Experts of a small language model: 2 picks a token.
Below are experts of layer 3 (counted from 0) of a mixture-of-experts language model. Rows are named router (the router's row for the expert) and show model dimensions 0-191. Each number is 128 + 24 x the weight over its row's rms, rounded and kept within 0 to 255. Numbers have three digits each.
Before each expert's rows: a language model's description of what the expert responds to. This comes from a sample of Wikipedia text that the model never trained on.

# expert 23
What it handles: Word-final pieces. Final subword pieces finishing names and words (bey-ond, Shed-d, Iosip-escu, childb-irth), often before a comma, bracket or line break.
router:129107088117142102126102150163147112092168121106131110154148109143123123136164141099089165109136136109135164107104148159125157111134114153091133133089097138094167121148146106128111136114150133159117130110171119151103129186127157126124097156140140124094147127143114128181110107126110100117168103141159142136117127102121134119119171125068144118126146159106148118119117151145111134106127126127135145093095146100136121104084093136146145178118144146112118139140106099144142147113183125161157110062093156144117151141123099141179097155107149150164125139186105095152112128112103090077

# expert 4
What it handles: Capitalized name beginnings. Capitalized first word-pieces of place and proper names, often in lists or tables, such as Bo, Bra, New, San, Van.
router:101105106149121122115108133138141175098109129161113141093148085157151127105127067159101157105138134097095151161112111133133113101093135162156140133103155131095121161113163128111104089155119153093113167105110138148108095112099140140162125151148141123143101149096098138080089166153122115162106119095168115155131106104140120151118126112095111178110154102124105136149112125154109156139160113147096159144138097102101112153114146091168167122107117161113163072099095137151124114153133142112092142118139136111107128123155107114143154099121155136163084138099127145134112089159101154126

# expert 38
What it handles: Numbers and noun suffixes. Year and number pieces and percent signs in statistics tables, plus abstract nouns and suffixes like index, addition, -ation, total.
router:095104113151117118117108129141137174100113127157102144096156086157158128104132067152103151104138136100097156152121110138134111103090141165151138126103157139103122161103162124110098096148117154093115169105110143150106098112097142138158128145145136122141102149099096146088093161154126118155110111094167110153134106100143122153120134113098109191102154102118106142153108127159103154146158115149097157149133094110105108151108141089166163118103124154112160068098095132154131108148132144111095150118140132106109128118159106109140157106119158141160090140101126140129117085160107159120

# expert 28
What it handles: Institution and activity nouns. Common nouns after the or a naming institutions or activities, such as college, club, music, tennis, plus the abbreviations FM and MF.
router:100104115144113124115113130141142170095108126156109141088152075157147131104121063160099148101138135107090150154115117140129116105094140169158132140103153136097122162109165123111108093151120142105114167104113147146103096108104141137152123148152145116140103148095102139073097165157118117169103125091172106157128102103148119150116137115093112162106154108122106131147111130157100151140161118153089158147136099113102116149113136084170165119107114165113169061107095139155124116150135140116100138117141133102112123123157103109143153106121154132160090145103125142138116086146108154121

# expert 33
What it handles: Name and code pieces. Capitalized words and pieces inside proper names, codes and class designations, such as K class, RFL Championship, C-USA.
router:107100115136139106117128120135148171115097129168118134111130073158151150112117064163109146124118147112103170155125111149129110104091142146140126137116154137094104160106144136122116106155115176073131167114120137141105099105096158141158123139146129113146105149100101150084097158147143114161139133093172111164135104105134103160117113121088097184103143118144110153144117131162108140126131109151097161148148095103092105159106131089172157127113133149119163065109095134162113094145130150118107124115143122105112135117149110110149156103145158120172092144096134147147120106150113155143

# expert 52
What it handles: Space before numbers. Space tokens between month names and days or years, or between names and numbers, plus closing parentheses and percent signs.
router:092106106146124122112116132133142174098114125158109143092150082150153123100133070158104150096138135101100150152116112134134115100093140172148129135092157135103123163107158123118107089164121152091115169107112135148103094119098145144153131149146136125143109153102091144083096174155120114165109117093169117151123102104140120145113124112095115169110153110127104139156110131157112157151162112147093159139133093104099111153114144085169165117107120167106166075094098137156127107157132141115097141118135134111113120119156109105138155097125151131167085138108124141132113094154101159123

# expert 50
What it handles: Verbs and nouns after articles. Mixed content words after the or a, such as deal, was, agreed, suffered, willing, plus month names.
router:104101108145117120115107127143139177098110130153101138089147086155157130105127065152102153104135132097105161152111113138129107100095138162150136141104158139108129152113160127114100087156112151096111168104114147147099093108102136142162124152144138119142109151098092134075097159152116114165099118091174113154135106102142121146123125112093111183108158109123109141149111127154113153138154109152096156140132096108103116157110150089161167118113114168111161066099100139148128111155126145112092139121135133105115128124161106115142152092121154134163090138100122145127109092156102150121

# expert 15
What it handles: Locative/temporal prepositions. Prepositions of time and place after a noun or verb phrase, such as during the 1780s, in Chippewa Falls, at Northwestern.
router:091100082143127135112111101165151163095141099133164126134109101105173119143158108152095156106108085119091131118118113171145097131144125130110104164141164146104110111116149124110094109124130161122089168099119096160121120167084146157122099123104116128128110160102101164092185176125103088133108160099113133148134138137116129130129110140078108128133136107166157111157115181150166128112117151163161145085149143115141081152141122103136133136123106119113120128104103110135125085130114088113138110106119109087094112100132139098117086102108160131127106133155129087110127132134117117176

# expert 14
What it handles: Word endings and compounds. Suffixes and second parts of compounds or names inside words, such as -ber, -ious, -like, -based, tick, acid.
router:140136102129144134156133134131114116148145123156136099138126095139115126095160181123112109125119116085156144115086133135158121151140159131106139156148124142136117137141138130110110137108094163152125092183173130132165085153122112165109108082136112110150157152107085158150131129108118080092170097135124113150090109136124140149092120114108113075142151120165124181148177138141104126098143097113153174108169086121146107125094123115109130151153121132150112145113157075114184134148155147125176173124150153096122110125142129126123135151101112140145136081169105118099134156094110114144

# expert 34
What it handles: Punctuation, years, abbreviations. Commas, periods and decade pieces like 197 in running prose and year lists, plus abbreviation letters such as D.C. and D.D.
router:104102107150117129115112130139145174096108127163111143087149083156154131102122070162098146106130137102089150157117109137132113101092134163152138128104154136097119163113159130116098093161117153091114167109110136152103097108098144136165125149152140123141102154099095136079094166152125119164107124090165114151128108107145118152118126113095106172104152100119105138145108121160108154145158114151098160144133098105107114156108143089169165118109118162115165069102095137151125112152130138113096142118137134102113123118157112113140150098118152136162086140099125147137114087151107155118

# expert 39
What it handles: Table blanks, word starts. Blank space cells in tables before numbers, plus first pieces of longer words or names, such as Monterey, subtleties, bicyclic.
router:095102109150122121114110133137138179094112127159114142088150080158152129102124073158100150103136138101093149146111113136136111102095136168152135133102155130104121157108161130119110084160117146098115171109110138151107096113096140143163129152151143120143103150097094139073096169150124121166100119094174112154126107109141118149116127107093110162105157109122106136149112124158111154142156114145096160146133098101097115154114143090169164120106117158113169073098098135158126110158132145105097142123136132106112123120161106111146152103120155136165085137102127141132112091152100152126

# expert 29
What it handles: Spaces before years. Spaces before day and year numbers in dates and table cells (October 6, 1947), plus place names like Seattle, Santa.
router:103103108144114125112112130140142176090116131155109141092150082161156128097126062163101154103138136102091153149118114137134108102092142168150136132104154134102121160120161126117098089159115156098116166107114145147110093108104140139162127148146139118138102147094098138089099167154121117166109127091176118152129106105135116148118127112095111168111155103118101138153108123160108149146160114153091159152135097102100111154111143091167168117102123160117161072103095136155128108152130140110101143119137137104117128123163112112141154105121151138164081135097128141135112090155106154123

# expert 1
What it handles: Place and surname pieces. Proper-noun starts and word pieces in place names and surnames, such as Ludlow, Raleigh, Nelson, Bly, Buffalo; also some common word-parts like rusticated.
router:105107109156119120109118121136151177098111126147107145097154080159150137106126075157099153102140136103105143155117105139131110098085138162156139140097150138098122156115160123109101090153114154101112168101111140149104095109118133137154128155152133123136092154095100139083096163159109114164117123094163111159139102099131112150120131107093109160115150117128099130148101126166110154148156113153091161145137099098104111153100135090171169122105120156116166066092096140153125097156128134114097141125130133101113133118161099116134152107128154136163094140089126139130118090158099152129

# expert 42
What it handles: Square feet and punctuation. The "sq" in "sq ft" areas, commas and periods inside numbers or lists, and first pieces of names like Cal-tha, Troy-es.
router:104102108151123126115105129136143180097109127155112141089152084159153132103125076158102150103137139098098151153113112136133109098093139162152136132100155134101127158108157127111104090157117153094114167105110136148102093110100140142158122144145142119141102150095096143075097167153119116164106125089176111151130107095146119149122125110094103170109152103117105137151109131160108151143155111148093159148134096100102112156115145091162170121109119162115163066102097135150128113153132141109096135117139133108111120119160108111142153100121154132165088138099125144134114087152104152119

# expert 26
What it handles: Scores and degree adverbs. Digits inside match scores and results tables such as 2–2 and 0–1, plus prose words like too, towards, immediately.
router:100102111146120121114113131141144177098112125156111142093150086159156129100130063157098149103133141102093151150116113137136107102093137166147131135101159135102120163113159133114096090155114150097114163102108139147104095112100142141161124148151138122140104149098096141083086168156119116164099122098168109154132107102142120149122131112096112173106159109122106138148106133159111150141158111148091159144134098101104107155105141090164168120107123159109166072096099136151124109154133141109092139122137127100112123120155106111142152098117152139165083137102129139132113089154109153120

# expert 41
What it handles: Foreign name pieces. Mid-word consonant pieces inside non-English names and words (Nellaia-pp-an, Tjong-sf-jorden, Sele-cc-ión, Od-ell).
router:121113109134123097151140151130134113123158140127121170109152146127138105094156240119156114135135105111122173094151131109113142127116117160114170136160157172139101096178133096172116176143098146155139119108118127147127113143126088133127133137148095143120142121126095159124142137104143116097126100159132122123107119116144116144085099140115130117122146162172141136153139106151099154130138088136135161114141083181114152107093130108148081168141148130126092132148139140150182117147153144155105137121138146124102062159108141113099122123091114141167130111156094109159107141133131134115

# expert 0
What it handles: Spaces in tables and stats. Bare space tokens and digits in tables, sports and election results, before years or numbers, as in "in 1971", "the 88th", "at 394 m".
router:097102107148119125114110132144136174095108133155108140095154080159155129110121082158103156104139136105098152149120117134135108101095135162151134133104154137100122161110163128113106086158115150095115168107114142152101094111099142140155130145145144120138101150096097140077091167151127120163103122091176113152135108100143120147116126118096116185101153102122103136145115119158108157141158112150093164148139098104097111153110139093170168113107122161109162070096093142149127109147128145111094143116143133113112123116156106113140154106121153136159085140100126144132115088156099157119

# expert 56
What it handles: Headings and quote marks. Section heading markers like == and ===, paragraph breaks, and opening quotation marks around nicknames in biographies.
router:124139156127111108126155126121099124176106139123093147176116170137116148137091132160164092159151063099109138096139135119094088114138142117137150136126132153118124157187148110159149154123122127125134127100135133086099151182108102127094114144098118100139130145146119127132127132092160156117120143113131181126126123099129118122111104171119166146148131215111138109150155128159127082153143135113096164154156101159122057156162105123102096156130140124154142141114150152119151133136168109114112108125164113114126121162109159099104148149171124128166128107147126131128116140120121090131

# expert 18
What it handles: Name-initial pieces. First pieces of personal and place names, often in lists or sports reports, such as Khal-ifa, Kr-ško, Gr, Robert, plus some digits.
router:097106109148118120113109128133141174099111129159115144090145086156156125104121068157100150107134136100100145153116112134132111106095136166151131132101160138099119156115154128112101089162118153093116173106107140147106094112098139143165127144147141124140105150095099141078097167154124123168103123093179119146132104101142115150117127108096110162104149104125104139144113122161115154145156110148092162146137097104102115150109142091170164120107121166114168069099096141151119107156137145105095137123133129102114117121157106112140155099121154132163082143100124144137111086147104155115

# expert 11
What it handles: Mixed nouns, tables. Common nouns and first names after articles (election, writing, Awards, Michael) and table separators, often in election or biography text.
router:097103109147120122117107134136139177096111130155108147094155090157152133103128070155100153100136138105094155152117114136134112096093136164150141139098158135102122165113158131114107091155118146092119166108112136153105097112100141144161124151151138124140101152098097136080089172156120117166105123092162108152137107103144124150121130107097114171105147110124106142153112129159111153149157108147089159144137098105100111151110142091166167113112121166112166064099098135155123111150134142107099141122136135107106124119162104111142153096121154137163089140106128142136113086153102152125

# expert 51
What it handles: Table separators, later/after. Pipe separators between table cells after names or codes, plus sequence and direction words such as later, after, following, east, west.
router:103102113146119123117108133140140169093107125156109144096145083156150132103127069156101151107132140103097152148114113140137109100090140163151136132097157137102119160110157129110099090158121156092116166106112137148106096107102140139160127148148137124142101148099096137072093167155121116164102122092174110156133108105143125151115131117094106185104155105118107138151107126156109155142164112151097155144134098106101115155114140088165168118107116159112160065096095138151123107151130141111095151122143133102113124116152103114141154105125152135164085143097129138132116091151100149122

# expert 10
What it handles: LaTeX and word fragments. LaTeX commands after a backslash in math, such as left, frac, int, plus mid-word pieces of names and dialect words.
router:087093093160114138119116144143146165117117106142094093094123080159147094130127098144124125100170119101136189132112134148134101094126143156133123139137143146103098147088110135147092111123154165082137158108148138135127117119106156141127171151159147103135106182092144174103115151113107113117126140118142115169137089122146123137092143104091134173102152125099128156137085151123115175142162120146093157195152121100125117157100103091154138150100143125086152090120114147164125101157117155117118121144121140129110174130142086083132145134122140122152105148125149130133103097137126146144

# expert 2
What it handles: Mixed word pieces. Assorted word-initial pieces and rare tokens such as histor, genealog, Note, 978 ISBN prefixes, and Thai or Greek bytes.
router:121107091163119133175141128135109139158123105166140120131113138159143111130135111128085114149116161141146149107082100095132103122099138116182160106134139153098154171106142138114117142140113090090121156140156156128134126116127122134141167133093193121147106159104134106117098155132102146169154117109114169152076131083126134121110146137128128140119160172126130159087111150090084100095136107142137122152143140124152168136091111087140180142112131111119110094146130109133106172097133062111128133148146172126151165147147104098103155135154112159160102133110102127152093101117122132111

# expert 55
What it handles: US states and surnames. US state names after a city comma, like Findlay, Ohio, surname endings like Murphy, plus dashes and colons in lists and taxonomy infoboxes.
router:101107110151127127116109122134144176099110127160115139091151096156156131108127077161096148105141128097101153153115107134137116099097141156154135133102158141098125163105162125113105092160114151088116171106115144155108099113099145136157120147151145132146101152097089135081089171151122116167101119096168104150131101100141123154121120115098106192103144110125101135147116125154113154143160109144094158146136098111105111153106141088162160115112119162117163071098098136146124109150134137109100146114136133107110119116160105110140153098120159132163080142102132138135108092155099155122

# expert 46
What it handles: Spaces and word starts. Space tokens before numbers and dates, digits in scores and year ranges, and first pieces of words such as negot, compat, Puerto.
router:101100108146124122115112129135141178095110125151113139086149079156156131108121065150097155106133138102095153150116110141130111096092137163153139135098158133099124155118158130115101090159117156093118164104113142148105091111107146142166121142152141117139104149100098140077098166154125111161108125090162116158130106099149119148125129113102102168106153100114105138145109131161107156143151118143092158147136098099096115156115138093165168122111115164110159068095098138155128105151129145111092133123138133104111124119159107111141154098122150135163085140099124139127116081155105154120

# expert 53
What it handles: Title and institution nouns. Head nouns of titles and institutions after modifiers, such as Prime Minister, Elementary School, Ambassador, director, group, lanes.
router:141142132128160102140163099126134054170102155118136092141110121085111170127156128136179133177134094135114130140117129148148113113186149089142101129127076151124121141122150179131135127097173125123154125170153156145131127122134155147131110163127149121095106108106144138162201139116130099132129103126117127148106119120112107163116134124143124086135122127105114165137103154153102109127111119133166109082157131180138094161089122138146119159148140116111096192171099091169153130129166127163152148135097127144136153148145135132140126125141126153120145126120148130163115170120153119132

# expert 44
What it handles: Year prefixes and names. Leading year pieces such as 198, 200, 191 before the last digit, plus first names and word starts like Mel, Ann.
router:103103113148120124118109124139142177096108127152108144090147086154150128105127061155096156105138140106095150151114110136126111095094137163150134135103165139097119163111158126115107088156119150095112165105110135151098098108100139139164127148151142126143101149096094134085097167153125116168108122089171112151136108099141123151119126110101110154101150104124101139151110128160106153147154109150094164143138101107107112158112145092170168113103122165117164068095098137148125113152132139111099145118135134099108122122156103110140154098121151138161084143097128143136112086144103156122

# expert 63
What it handles: Punctuation within numbers. Dashes, periods, commas and ordinal suffixes right after a digit, as in scores 1–0, dates July 1, 2016, decimals, 1960s.
router:095170128159166087132121172149101168110109180128117148095143139160123074076095142149149171116141149104120126154088118150165164106148131145142101115110140121082146138120154148133123109132123111115122096119094128140113149112120165093172143130112165127116131171137123143127146080082103135130154136105120179102096125091112099135157136119155113146148131117113124123107127150090164152119138111145105094149121155116102144086105140132148137105102151111102147120165081125163117116165132125109103098088131130144082149117123097100153123131123174130163149145110122156131102098145155120095

# expert 7
What it handles: Infobox units and punctuation. Opening parentheses, line breaks, year prefixes like 199 and coordinate marks in infoboxes and tables, plus military or police nouns like officers, Royal.
router:098099111147124120109111136135140175098115128150107150085150081153155132100128060161099154102132136104096151147116108137130110098091136170153133136106155133101122159128161128116109087160118150100116166102108142148108099112101142141160124149146137124140103149097096136072097162152125116167104127094172115149127108105137119153116128108098110158108153109123100133146115127160114151146154113150096158143138097105101111159109144084171166123111121158117162066102095136152120106157127147111095139116146133108111131125166109107144157099121160139161086142097128143133116092149099155122